Weights of a small mixture-of-experts language model, trained from scratch on English Wikipedia.
Size: 11 layers, width 320, vocabulary 16384.
Experts: 64 experts in each of 11 layers, 96 squared ReLU neurons an expert, a softmax router.
Below are experts of layer 5 (counted from 0) of a mixture-of-experts language model. Rows are named router (the router's row for the expert), up (a neuron's input weights, with its number) and show model dimensions 128-191. Each number is 128 + 24 x the weight over its row's rms, rounded and kept within 0 to 255.
After each expert's rows: "gets" lists some tokens that make up at least twice as much of what it gets as of all text; "mostly gets" lists some tokens that are sent to it at least half of the time. This comes from a sample of Wikipedia text that the model never trained on. Tokens count by the router's weight.

# expert 12
router [112 142 140  97 132 101 133 149 114 115  89 135 147 120 121 124 165 113 157 156 152 122 130 141 121 146  93 136 180 135 124 148 161 129 125 116 126 143 104 150 141 101 138  96 123  81 117 125 117  92 143 111 119 121 162 129 110 129 123 179 125 109 116 145]
up3 [119 116 104 143 119 119 116 115 116 139 106 115  69 112 137  76 165 144 146 115 128 115 164 132 115  94 120 140 137 188 142 105 146 105 117 129 110 117 153 150  90 127  92 162 138 129  82 189 130 138 121 161 118  88 141 145 133 113 104 137 163 113 169 144]
up4 [ 96 133 103 102 100 147 157 122 127 148 106  88 100 149 117 112 166 116 145 173  95 113 157 112 123 119 133 132  84 123 164 142 162 115 109 131 143 118  95 139 138 107 148 150 131 147 134 110 155 130 164  86 124 129 109 133 104 123 121 136 168 118 116 136]
up5 [137 120 174 114  77 131 120 120 123  84 127  64 120 134 138  98 167 140 127 104 119 156 110 146 143 131  98 123 119 153 113 142 125 162 110 130 141 148 121  90 145 142 131 202 149 124  99 142 167 128 125 161 164  89 129 140 158 168 121 144 147 140 158 129]
up6 [134 125 131 116 135 148 179 138 167 149 136  90 131 127 141 112 145 129 119 127 137 101 146 118 123 128 139 166 138 108 125 153 147 118 135 125 130  91 123 143  53 158 149 125 118  90 103 162 165 113 131 123 133 134 151 117 117 137  99  96 144 140 164 117]
up7 [115 107 163 160 117 110  92 136 108 157 114 100 125 112 126 121  69 122 144 180  99  98  99  99 122 150  90 119 119 132 103 141 120 143 102 136 137  92 171 146 100 100  79 184 131 119  97 119 100 124 154 118 118 157 161  79 142 106  89 130 111 154 151 147]
up8 [100 129 179  92 123  97 120 120  84 134 116 126 136 135 111 132 133 122  24  93 133  71  66 143 170 129 162 141  89 113 152 143  80 130  91  92 151 124 172  77 143 137 119 113 105 164 189 151  90 127 122 103 108 102 111 165 163 164 118 123 106 121 110 117]
up9 [125 148 110 141  89 156 187 130 136  97 112  87 111 148 145 124 107 118 128 164 120 104 143  56 112 135 141 123 161 134 171  92 123 100 123  69 132 144 110 126 164 104 138 107  83 110 135 103 128 123 126 143 160 154  95 114 113 165 150 122 148 120 149 154]
gets: " and", " of", " than", " as", " or", " but"
mostly gets: " and", " but", " than", " However,", " so", " Website:"

# expert 16
router [121 124 122 139 127 121 138 163 118 127 121 120 158 122 101 135 123 111 136 155 137 147 115 153  90 182 136 157 164 139 115 126  87 139 144 112 129 166 121 141 152 103 140 132 117  86 127 127 120  93 130 116 109 114 141 125 129 113  86 170 147 124 122 151]
up0 [133  86 136 149 157 160 150 140 185 105 146 143  82 127 123 143 131 137 144 112 145 126 103 172 110 148 141 151 129 109 135 155 132 150 100 140 143 145  75  86 150 125 123 122 127 142 113 119  77 140 120 145 125  81 127 164 149 131 136 113 181 140 116 108]
up1 [112 125  94 106 125 165 158 114 112 142 133 190  62 130 130 120 107 150 168 102 153 115 147 134 131  67 115 147 125  74 159 130 141 135 106 136 100 116 159 114 147 102  70  82 118 130  84 132 160 146 153 103 112 115 164 152 145 125 140  69 133 123 150 121]
up2 [161 125 148  68 126 107 150 121 147 147 122 142 116 106 108 165 156 168 102 135 121 137 113 152 100 113 105 156 144 114 177 141 152  95 147 139 111  90 156 146 117 100 154 104 107 153 113 158 136 114 145 125 146 146 109  95 122 138 122 104 123 155 163 105]
up3 [133  95 138 124 132 162 107 150 103 146 139 127 101 119 114 125 110 159 176 165 113  96 109 171  98 132 151 157 133 140 115 100 131 120 119 129 156  98 149 114 107 119 118 125 172 124 132 194 187 156  99 141 111 136 169 152 140 117 130  94 145 132 135 102]
up4 [120 126 155 113 117 129 128 151 147 103 123 100 151 114 142 119 148 165 156 137 111 160 145  86 171 148 136 147 132 138 142 105 155 136 128  81 146 140 133  92 108 108 135 151 111 141  95 137  97 113  81 150 146 175  95 102 132 140 105 136 153 173 130 108]
up5 [115 134 139 170 136 128 102 128 120 107 143 129 164 149 128 160 119 133 147 117 145 136 127 121 132  95 107 169 142 132 132  88 144 104 154 129 119 152 143 133 133 150 144 115 140 150 152 135 132 104 144 133 159 150  50  94 138 105 119 144 114 109 152 125]
up6 [160 112 156 152 140 156 142 145 143 130 131 137 166  88 131 149 114 151 100 157 185 128 150 127 152 122 169 134  96 120 114 120 138 123 123 130 184 105 161 123 122 135 129 138 145 145 138 129 125 129 120 175 154 131 128  85 115 118 138 101 143 161 121  88]
gets: " is", " are", " was", " Al", " has", " were"
mostly gets: " Al", " are", " is", " has", "oel", "He"

# expert 35
router [114 149 128 107 154 116 101 120 136 143  88 153 146 132 115  92 159 103 149 145 148 154 144 112 106 157 131 150 172 133 104 132 133 152 130 109 136 123  80 143 163 134 152 104 109 101 135  95 133  97 138 131 149 135 172 138  96 113 158 169 136 110 115 126]
up3 [158  98  77 122 107 112 108 148 140 173 187 101 141 155 134 136 104  94 113  89 159 149 152  96 156 127 143 107 100 150 102 173 181 159 118 111 116 145  99 117  80 164 135 135 139 134 136 113 117 115 118 110 147 115 142  91 122 124 135 135 134 128 117 138]
up4 [132 105 109 182 159 127 104 126 141 126 146 156 121 135 138  71 133 105 117 171 166 145 142 152 143 146 154 129 128  88 119 173 172 149 110 116 143 141 138  92 100 146 121  68 143 131 124 140 151 118  99 164 160 118 107 128 124 104 128 160 123 108 131 127]
up5 [168 139 136 146 136 141 126  84 147 112 144  86 139 124  75 140 138 107 120 123 153 105 141 109 105 126 110 143 134  82  84 108 114 167 107 123 125 159 172 119 136 149 156 108 108 125 138 122 128 155 101 132  76 204 136 146  89 117 157 119 131 142 140 116]
up6 [ 94 115 126 142 151  76 118 150 148 140 122 108 121 151 147 137 146 157 157 153 124 157  92 125 132 142 124 105  97 188 128 128  76 105 148 146 119 150 115  65 114 153 152 140  98 146 143 132  81 120 113 143 151 172 148 137 132 114 119 123 150  78 107 140]
up7 [101 133 128 165 104 141 141 172  98 115 115 158 127 111 110 113 114 118 110 110 141 132  90 104 139 144 123  91 169 131 103 130 164 128 118 138 119 131 133 135 121 111 127  51 116 153  74 103  91 126 138 125 126 130 125 128 112 141 134 113 134 104 159 158]
up8 [144 145 175 137 128 111 126 119 126  69 179 113 100 145 135 124 132 191 130 155 113 115 156 147 168  86 117 119 125 149 100 166 108 132 120 135 112 145 143  96 161 117 128 143  90 111 107 180 133 129 143 101 156 155 137 124  95 127 114 116 156 114 137 137]
up9 [177 135 121  99 149 131 177 168 146 129 131 153 141 148 178 135 144 178 109  98 104 126 148 110 135 125 156 147  76 196 129  93 113 134 103 132 138 163 137 147 141 112 133 160 129 100 154 127 156 163 106  93 132 145 133 156 127  64 100 124  76  86 108 109]
gets: " that", " of", " which", " when", " with", " to"
mostly gets: " that", " which", " when", " where", " after", " while"

# expert 48
router [104 138 125 127 141 106 118 136 102 172 112 120 132 120 120 126 152 127 116 146 152 153 114 137 132 162 109 123 194 144  99 142  76  99 168 114 131 161 104 130 149 128 144 133 124 111 140 119 102 110 140 128 110  95 156 108 103 120 109 171 136 131 113 168]
up0 [109  95 123  76 120 143 148 162 135  89 119 108 140 158 125 158 138 154 144  63 111 159 128  93 163  93 167 167 140  81 143  98 137 114 166 160  86 145 145 105  95 178  87 114 137 122 151 112  91 116 124 129 140 124 154  81 133 107 103 119 168 150 102 114]
up1 [159 103 135 116 101 177 138 114 142 134 150 123 165 126 120 122 125 150 153  89 167  88  66 107 165 128 118 131 159 127 146 143 128 129 142 122 106 146 104 109 146 136 129 104 151 122 174 136 154 128 100 114 118 104 110 128 152  96 118 137 100  82 153 135]
up2 [144  55 156 135 150 104 132 142 139 167 100 141  68 169 171 187 139 123 105 103  83 117 121 120 169 106 114 149 146 111 133 132 102 135  71 162 145  94 140 100 128 163 125 143 111 132 125 130 120 138 145 119 156 166 133  76 149 144 109 105  94 113 117 146]
up3 [110 126  79 132 108 146 148  93 113 151 111 120 135 172 144 120 147 145 117 143 105 103 131 129 123 100 127 158 134 103 102 163 136 100  71 172 154 120 165 118 151  89 120 118 145 112 143 135 158 114 138 144 137  86 106  72 147 131 109 131 157 152 109 120]
up4 [170  92 114 153 176 110 117 145 175 139 138  64  88 153 107 154 138 133 119 103 119 126 126 138 153 123 131 113 133 116 140 111 124  55 132 129 147 143 142  78 128 181 150 144 142 114 124 166 122 121 137 153 140 144  94  82 132 144 118 125 120 131 100  77]
up5 [159 135 128 144 136  99 150  95 127 138 158 139  78 124 115 159 169 131 140 141 113 127 131 133 178 137  87 138 146 113 149 115 119 148 153  94 142 129 124  97  69 125 142 118 138 168 145 114 111 168  80 107 140 128  98 131 114 116  90  95 133 137 106 139]
up6 [126  84 143  86  88  95 155 119 106 114 119 120 112 123 145 151 122 187 136 137 128 128 138 156 127 107 177 162 152 114 164 120 148 142 132 136 135 154 172 111 132 107  87  59 139 137 138 169 115 124  94 107 130 179 134 133 160  82 174  86 131 105 143 143]
gets: " |", " time", " -", " –", ";", " years"
mostly gets: " time", "–present", " century", "==E", " years", " century."

# expert 40
router [117 158 109 157  95 114 138 150  93 139 121 101 170 108 111 142 129  91 130 128 175 124 129 113  99 159 124 106 151 120  77 126 127 144 112  94 130 157 134 115 159 100 108 159 141 108 141 115 134 125 144 108 129  70 163 146 137 118 148 117 142 105 122 126]
up3 [117 119 153 103 130 183 138  86 116 152  98 138 132 124  94  51 126 125 117 146 139 120 127 124 202 144 166 138  79 113 125 149 149 129 107 107 125  90 144 150 134 130 109 136 115 110 135 118 127 141 114 142 119 145  99 114 100 127 122 101 122 113 124 161]
up4 [129 140 149 106 122 163 150 100 143 122 102 117 126 125 153 152 131 187 135 134 129 156 133  98 133 169 131 103 119 132 120 151 100 135 159 109 130  92 124  91 130 149 182 113 163 121 100 121 128 171 152 163 113 109 133 148 158 132 104 162 118 123 133  92]
up5 [122 152 124 162 109 154 146 163 125 156 128 105 137 126 123 137 120 109 134 130 155 126 107 137  94 142 137 120 124 128  69 140 145 161  91  81  81 171 142  89 143 110  84 120 148 106 155 135  93 138 146 103 146  64 133 178 140 112 155 120 116 122 127 102]
up6 [174  91 151 120 166 202 104 131 156 121 182 161 118 124 115 145 131 141 111 144 102 144 106 111 133 144  97 102 116 142 110 114 131  78 133 149 187 130 147 109 145 139 160 102 126 170 130 110 145 133 126 133  90 116 100  94 122 129 122  95 115 111 124 133]
up7 [134  80 156 152 121 121 111 111 161 127 104 140 121 132  72 123 164 150 126 114 137  96 143 133 130 127 141  89 110 127 143 118 104 135 100 113 118 127 136 125 163 166 135 101  96 153 116 128 161 164 134 117 126 101 117  91  87 158  85 127 141 103  82 124]
up8 [ 96 101 115 141 136 114  87 107 152  95 159 126 135 158  69 120 166 142 151 147 131 122 119 110 125 151 132  67 116 172 177 151 150  88 172 116 131 136  86 116 162 161 133 140 119 141 141 108 144  97  80 127 124 134 125 133 106  98 137 139 102 149 124 119]
up9 [158  98 129  86 171 169 131 155 111 135 149  88  91 122 116 101 103 122 150 151 157  66 193 150 159 152 129 136 132 110 159 132 120 161 116 117 108 117 172 121 104 131 126 128 160 130 137 117 111 138 177 102 133 146 121 133 135 115  83 131 112 119 148 134]
gets: "\n", "=", "ed.", ".\"", " life==", " Succeeded"
mostly gets: " Occupation:", "According", " chronology", "|---|---|---|---|", "\n", ".\""

# expert 26
router [134 155 106 126 132 106 160 139  98 163  94 180 144 147 114 108 136 103 136 134 102 166 129 131  88 140 133 142 136 141  85 128  60 124 131 129 135 146 124 154 133 126 124 139 118 112 162 100 122 130 124 106 125 137 152 145  89 138  88 125 125 131 122 164]
up3 [112 100 140 115 127 108 128 110 117  82 122 130 123 122 171 133 143 131 128 139  83 102  74 143  96 102 144 117 117 189 102 203 119 156  96 156 143 118 109 152 103 137 139 151 132 112 114 127 102 127 113 144 172 149 106 115 135 151  92  82 100  95  96 116]
up4 [173 130 139 137 118 133 145 121 148 117 136 131 152 149 114 140 147 116 151 138 139 153 146 121  85 122 164 115 115 154 140 101 127 157 112 120 151 119 120 137 141 154  99 106 153 128 172 136 181 158 133 134 163 157 100 119 160  93 124 126  96 125 131 122]
up5 [ 99 180 132  76 121 159 114 108 156 117 116 178 120 114 172 126 135 128 163 153 167 127  77 106 118 122 121 117 106 143 148 124 153  72 108 152  85 138 136 100 146 131 121 163 108 115 135 163 146 115  83 144 166 178 113 124 112 147  90 125 173 173 149 120]
up6 [117 105 135 140 120 138 170 127 132 151 172 156  65  87 137 138 144 130 115  82 147 171 116 129 126 174 102 117 124 140 105 116 129 120 161  98 157 111 103  53  80 158 143 119  94 133 121 117 113 129 130  97 116 167 103 109 133 121  73  90  97 164 101  98]
up7 [116 127 112 145 114  93  97 107 109 133 157 133 114 147 111 130  86 170 136 132  87 124 115 123 105  87 141 163 110 150 107 127 125 118 145 118 152 162 116 134 113 149 104  95 145 123 156  99 122 140 109 113 136  99 156 105 145 189  98  90  84 100 116 130]
up8 [131 144 129 140 118 134 115 132 134 131 163 115 161 126 141 111 128 162 153 101 122  99 131 149 188 124 108 111  78 135  77 130 102 124 129 179  82 169 124 144 176 127 126 135 117 107 103 116 140 122  87 119 160 104  92 132 112 105 124 131 117  98 131  86]
up9 [148 152  92 118 125 143 166 160 124 108 156 165 148 111  84  86 157 117 144 142 113 151 108 134 118 109 132 126 125 169  90 141 175 152 123 127 114  90 101 115 152 119 133 123  82 143 130  98 154  88 134 133 112 145 120 126 120  92 140 103 137 110 143  92]
gets: " |", " h", "\"", " p", "}", " w"
mostly gets: " Label:", "|---|---|---|---|---|---|---|", " kW", "American", "oel", " Position:"

# expert 46
router [105 144 114 151 142 107 140 164 106 159 113 139 156 140 119 136 141  94 104 128 136 145 138 115 110 140 137 105 180 124 103 155  73  91 155 130 120 145 112 167 170 140 159 116  84  92 113  99  99 108 128 134 119  94 158  97  72 134 136 167 142 115 100 158]
up3 [115 145 106  73 164 126 112 134 140  90 184 164 130 157 102 121 121 112 116 118 134 155 174 115 123 117 135 110 123 143 121 128 112 132 175 100 165 173 125 133 114 112 157 139 110 109 136  98 115 132 115 112 139 132 126 111 137 146 143 133 129  98 113  94]
up4 [149 147 136  92 137 117 104 147 163 144  94 152  87 163 158 138 149 143 157 113 103  95 132 133 137 150 110 152 114 146 130 187 138 116  67 115 128  92 133 109 107  70  98 128  74 137 132 116 155 160 127  99 163 117 128 137 121 130 111 139 120 145 128 142]
up5 [ 77 129 114 150  93 150 177 138 114 114  97 142 125 146 127 139 114 104 115  99 103 116 146 144 127  79 160  88 111 100 115 141 119 138 104  94 162 109 131 168  97 186  76  93 103 129 123 137 130 131 125 162  94 126 125  86 104 128 141 124  84 116 136 141]
up6 [128 139 166 134 118 119 139 148 135 166 122 155 119 128 160 147  85 126 107 134 145 118 131 159 132 148 158 168 117  98 105 136 143 129 124 109 140 137 151 152  82 146 132 118 105 157 106 163 141 167 105  84 132 121 112 117 108 119 152 133 113 159  97 153]
up7 [122 132 102 134 148 120 137 162 113 111 137  92 104 168 135 122 152 154 147 133 135 141  76 142 150  73 101 131 111 110 100 160 110 167  95 153 131 155 104 125 145 119 100  85 148 146 103 145 142 163 115  99  95 127 118 176 122 107 164 164 142 137 133 120]
up8 [105 129  99 142 137 116  92 134 156 110  92 141 121 134 168 139 100 144 127 108 120 154 140 128 125 154 139 119 121  80 138 106 130  94 132 122  91 141 120 160 136 118 139 131 114 117  92 112  84 175 131 109 164 156 118 105  98  77 101 107 143 110 137 125]
up9 [119 147 132 142 121 119  90  70 131  98  99 136 138 128 167 112 154 134 152 126 108 112 128 161 113 150 166  88 123 149 106 165 166 145 147 129  95  92 115  87 135 172 115 107 118 120 123 130 146 154 133  62 160 116 139 116 133 117 149  95 114 163 103 152]
gets: " |", " =", ",", " –", " (", " (born"
mostly gets: "–189", " 183", "son,", " 4:", " Episode:", "–present"

# expert 22
router [133 143 120 128 112 118 145 156 113 145 107 118 161 147 130 103 118 101 123 157 135 150 143 106 111 159 125 125 170 142 112 113  86 145 161 139 119 158 115 118 144 111 141 157 111  94 154  92 110 107 101 120 120 112 131 147  95 107 121 171 133 141 135 139]
up3 [131 108 104  72 156 126 149 142 143 146 158 128 157 116 120 122  91 130 107 157  50 118 120 158 143 124 119 161 111  88 100  86 156 158 128 156 119 118 173 102 138 141 124 102 171 108 141  90 150  92 174 110 132 126 110 129 116 113 119 134 117 151  69 141]
up4 [115 122 109 111 106 122 126 135 109 143 122 143 114 112 147 152 137 131 147 160 135 121 109 122 101  81 134 123 120 152 125 152 142 114 133  98 142 144 150 139 113 108 117 136 161 146 157 146 132 109 121 100 156 122 142 117 168 109 133 121 169 137 121  99]
up5 [148  87 152 119 124 164 116 147 130 169 139 153 124  78 113 151 120  88 111 132  72 138  64 138 103 161 109 164  98 148 115 156 146 108  83 134 147 124 132  97 130 101 112  94 148 136 120 136 120 109 153 116 118  89 114 145 104 145 133 115 134  59 101  95]
up6 [132  89 128 124 137 114 109 152 106  69 129 127 130 161 156 149 103  89 154 124 116 131 143 156 148  79 198  98 119  55 151 138 121 141  99 133 133 124  98 102 130 136 165  94  98 137 148 163  93 154  99 151 121  72 112  95 133 152 139 110 172 142 145 135]
up7 [121 140 146 111 137 103 147 140 148 111 142 113 127 105 186 154 109 143 122 102 100 113 103 139 115 111 161  93 127 141  85 133 130 103  86  89 121 138 195 120 108  98 158 102 104 106  60 140 127 115 114 125 145 121 115 124  91 121 122 102 142  89 124 149]
up8 [169 148 140 124 125 131 133 150 122 134 117 109  80 112 173 112 122 120 171 121  92 141  97 135 107 134 140 109 134 144 122 148 142 120 129 167 120 162 122 109 122 115 123 129 150 129 116 153 174  85 170 153 117 130 162 114 164 118 135 111  97  95 131 155]
up9 [147 136 122 116 150 116 173 127 119  79 109  98 130 122 112 139 117 127 105 173 116 121 122 139 155 124 143 129  91 125 152 104 115 123  87 123 111 124 156 160  98 104 139 153  70  81 155 179 147 167 105 160 132 140 167 179 125 101 133 114 117  71 127  89]
gets: "\n", ":", " /", ";", " (age", " Born:"
mostly gets: " by:", " Born:", " (age", "°N", " ·", " Website:"

# expert 55
router [105 146 155 164 138 102 144 124 114 173 122 135 175  87 116 150 142  81  71 148 152 146 141 122 109 170 141  93 150 179 136 153 112 125 154 102 145 151 115 139 128 122 148 132 143  83 112  98 109 139 144  96  88 108 148 155 115 118 129 173 146  73 144 128]
up3 [129 136 121 140 114 118 133 116 171 147 143 157 122 107 128 133 128 183 122  60 123 132 150 183 118 121 135 131  87 155 122 148 121 140  77 149  89 170 107 129 142 114 126 111 157 136 150 143 121 143 114 184 152 110 138 123 100 179 152 131 129 116 141 110]
up4 [148 112 164 139 115 158 107 170 145 137 164 140 111 133 133 133 168 149  97 140 140 108 127 128 106 114 113 103 140 119 149 154 132  89  89 159 135 145 121 145 103 122 131 127 121 106 153 143  98 170 137 125 139 148 113 118 145 171 172 145 111 121 153 134]
up5 [142 136 107  69 165 115 108 129 162 125 136 113 144 136 134 115 137 136 118 151 125 176 135 127 105 121  70 153 103 107 143 138 107 103 123 111 115 173 148  88 144 112 134 124 144 146 110 126  87 140 144 120 179 152  66  88 167 138 120 140 117 124 150 132]
up6 [133 131 155 110 188 149 107 127 120 135 108  93  99 122 103 163 128 196 110 143 116 157 127 151 102 113 143 128 133 101 120 134 105 128 166 143 114 100 114 121 122 108 156 151 144 144 112 123 104 178 116 124 163 118 153  72 159 149 140 130 163 127 143 151]
up7 [136 152 114 143 151 150  73  94 132 157 119 140 132 138 141 125 136 123 119 160 104 116 163  98 126 127 157 149 139  78 190 153 119 178 145 135 138 123 146  91 105 137 133 106 145 143  98 131 132 142 142 134 167 141 155 137 116 162 114 104 171 136 116 129]
up8 [119 103 165 165 135 116 139 139 117 117 125 121 107 101 106 163 102 201 115 123 171 118  73 174 117 155 179 125 125 141 120 119 136  82  98 116 105 107 124 128 137 136 152 114 133 115 143 141 153 139 153 109 107 145 127 166 195 138 108  84 143 124 127 138]
up9 [160 129 101 110 120 137 140 134 152 135 185 123 126 128 174  68 111 118 130 154 131  78 134 129 109 146 105 118 116 141 130 122 125  91 133 116 130 109 130 112 171  99 131 150 125 132 105 162 117 129 132 129 125 145 140 121 117 149 147 127 163 146 148 112]
gets: "\n", ".", "s.", " ==", "==", "==="
mostly gets: " ==", " ===", "s.", "ing.", "\".", "er."

# expert 39
router [130 143 145 153 155 123 145 154 130 161 113 142 118 151  84 110 126 104 122 147 141 139 124 118 111 169 144  97 143 160 126 116  94 136 138 118 136 155 119 145 131 100 137 154 109  91 144 121 131 121 151 113  95 124 139 134 111 135 114 166 138 120  81 167]
up3 [132 131 138 121 162 117 130 169  96 128 122 162  55 126 127 133 140 136 135  95 166 138 128 110 111  35 108 134 127 101 145 170  96 150 138  79 130 107 101 140 124 141 121  75 106 128 105 117 148 164  94 112 120 116 113  88 120 115 147 125 116 106 143 136]
up4 [153 155 116 130  99 169 115 136 146  99 101 144 127 117  99 128 133  89 125 100 103 120 140 118 172 134  95 144 104 142 155 161 130 128 106 112 146 153 113 130 149 121 158 118 165 136 134 113 152  89 170 127 173 160 147 104 170 135 126  92 104 119 108 105]
up5 [133 126 129  94 175 120 106  97 138  97 131 140 116 155 107 201 118 131 135  90 144 146 139  87 116 158 150 147 147 144 109 116 103 173  93 101 110 111 102 112  96 118 119  91 138 113 114 162 101 150 169 118 133 135 121  97 100 154 102 150 137 137 107 143]
up6 [149 101 136  97 133 125 121 147 110 149 144  98 130 133 142 175 110 112 104 105 136 118  91  93  97 138 143 103  64 161 135 158 146  79 159  90 124 116 119 113 127 163  72 132 103 135 137 149 158 217  92 132 109 156  97 110 139 136 108 137 131 140 144 149]
up7 [176 141 111 116 102  92 130 111 131 109  97  96  90 172 139  84 123 159 115 127 140  77  97 125 174 118  91 164 121 175 148 117 167 144 168 110 132  92 125 186 127 112 136 138 120 130 149 121 133 123 137 132 136 127 116 134 125 139 153 119  98  83 115 100]
up8 [155  85 137 149 118 114 128 191 108 127 157 113 129 157 172 149 106 162 140 129 115 103 106 142 109 120 185 153 112 101  79 159 113 183 101 128 113 114 141 134 139 113 125 140 132 128 127 126 134 156 125 112 118 117 135 126 100 162 139 128 115 184 118 114]
up9 [174 119 122 106 118 119 119 135 157 137 114 142 152 109 107  96  72 143 117 118 114 125 111  79 156 138 159 103 108  83 141 136  80 136  88 124 120 112 122  77 134 114 140 120  91 150 159 147 130 151 129 126 149 112 104 103 143 145 135 137 129 194  97 132]
gets: "o", " |", "an", "and", " 3", "e"
mostly gets: "o", " village", " David", "aza", " Brian", " Mo"

# expert 52
router [124 134 137 103 138 110 124 166 121 124 122 129 174 135 118  93 167 117 167 152 138 154 150 126 125 167 107 126 166 156 105 137  87 132 136 105 119 154 115 162 147 123 150 122 121  70 120 116 119 117 105 127 124 116 162 162 110 107 135 160 153  88 125 147]
up3 [133 131 114 137 145  62 161 140 156 134 121 124 105 150 177 101 158 128 133  96 122 123 161 134 114 105 122 137 140  98 134 104  85 157 122 114 139 146 154  96 145 117 143 151 162 156 166 134 101 177 109 165 134 166  90 147 129 121 147 123 154 118 127  90]
up4 [146 137 129 131 149 132 107 121 107 150 162 160 144 159 159 163  81 113 124 121 112 126 119 117 113 129 153  93 137 121 106 128 107 123 107 155 157 128 165 120 114 114 139 102  86 120  99 114 100 142 113 105 106 138 126 142 113 107 104 163 116 122 175 139]
up5 [113 148 128 163 127 129 163 133 172 135 164 111 136 112 149 134 131 122 126 165 139 131 133 141 160 135 109 145 121 147 120 115 158 166  92 163  85 166 157 148 116 117 131 145 155 145 128 126 157 141 126 102 132 111 163 133 149 112 179 120 115 132 158 133]
up6 [ 92 146 142 142 131  86 113 119 213 144 132  75 113 161 104 112 115  99 141 131 150 121 135 151 166 107 101 161 114  71 114 133 121  96 126 141 119 147 115 169 183  98 165 135 133 196  90 105 119 132 123 132 149 112 104 117 113 135 124  94 154 155 127 133]
up7 [112 125  67 182 145 111 145  99  80 152 111  93 118 126 143 144  86 127 109 110 119 129  97 131 116 150 148 111 167 128 124 115 120 134 185 115 148 103 172 116 151 128 111 115 101 129  70  91 125 156 128 126 147 125 102  88 126 152 156 139 155 123 136 126]
up8 [151 127 181 104 151 105 181 145 166 148 125 112 104 114 123 109 121 121 145 142 157 147 106 106  90 126 138 139 124 137 154 104 134 127  99 140 144 132 150 109 128 126 133 118 142 116 144 148 124 119 144 128 140 189 138 128 137 133 128 117 130 107  98 126]
up9 [105 106 149 131 133 107 119 140  86 151 145 154 138 123 147 156 124 133 109 107 124 147 102 114 136 121 126 155 142 145 126 122 156 149 137 166 114 140  80 137  60 117  83 110 174 121 137 156 127 120 144 103 124 113 115 122 156  80  92 162  89 105 108 155]
gets: " in", " from", " after", " at", " of", " for"
mostly gets: " after", " when", " during", " 1,", " through", " from"

# expert 63
router [150 150 114 136 129 111 156 163 116 153 114 129 146 134 135 112 126 106 106 132 152 144 154 143 112 157 123 135 177 175 100 107  94 123 170 110 135 122 123 137 160 115 163 118 126 105 131  93 109 135 119 105 124 114 133 116  68 134 146 175 129 125 112 170]
up3 [161 141 136 137  99 121 153 123 110  92 124 135  71 154 118 120 101 132  94 159 133 106 103 135 147 145 106 101 145 106 147  78 155 124 114 146 133  98 104 134 157 100 147 114 123 134 129 128 138 152 102 148 164 125  91 146 107 127 116  92  85  76 153 101]
up4 [159 144 104 137 157 152 127 125 152 129 135 135 106 104 150 141  89 149 124 149 121 133 144 110 165 148 121 158 122 149 153 147 104 133 127 143 106 159 139 151 116 140 146 148 137 143 137 126 111 100 158 151 124 164 127 139 121 128 164 132 178  78 173 120]
up5 [166  90 148  83 133 120 127 161 103 125 105 118 107  95 133 124 110 127 134 109 130 157 140 130 122 102 131 128 114 144 109  99 169 136  82 171 153 148 135 140 109 110  82 115 152 155  49 128 110 161 103  83 155  83 174 117 114 140 154  74 164 163  99 146]
up6 [125 100 107 137 133 144 143 136 152 182  84 148 155 128 100 129 123 129 140  94  86 121 138 124 150 109 146 148 122 103 117 109 104 188 135 139 183 120 101 128 162 131 125 145  93 105 141 130 144 120 148 118 152 124 108 141  84 122 147  42 162 133  71 104]
up7 [142 104  96 140 159 114 109 108 155 117 132 166 148 112 128 152  81 112 106 110 118 160 110 122 123 129  98 146 104 145 131 104 187 167 112 106 141 104 145 143 125 107 151  81 132 130 147  94 124 143 130 134 131  97  74 147 105 124 146 189 133 104 115 106]
up8 [126 154  99 114 152 116 117 114 229 159 134 124  78 178 111  92 128 109 135 105 125 114 144 135  93 113 123 153 145 113 114 104 153 144 106 145 122 144  96 133 140 125 157 114 126 103  85 152 121 101  92 129  80  72 128  99 121 119 108 127 145 122  85 105]
up9 [138 124 130 147 119 171 131  90 125 114 151 132 167  92 147 157  51 112 153 114 108 113 120 129 108 156  98 168 123 159 142 128 145  93 105 121 109 172 170 134 158 130  90 120 114 101 123 128 137  98 134 106 118 153 109 101 128 102 103 114 110 102  92  83]
gets: "\n", " H", " L", " at", " 3:", "ity:"
mostly gets: "°N", "==History==", " Genus:", " Episode:", " Released:", " Language:"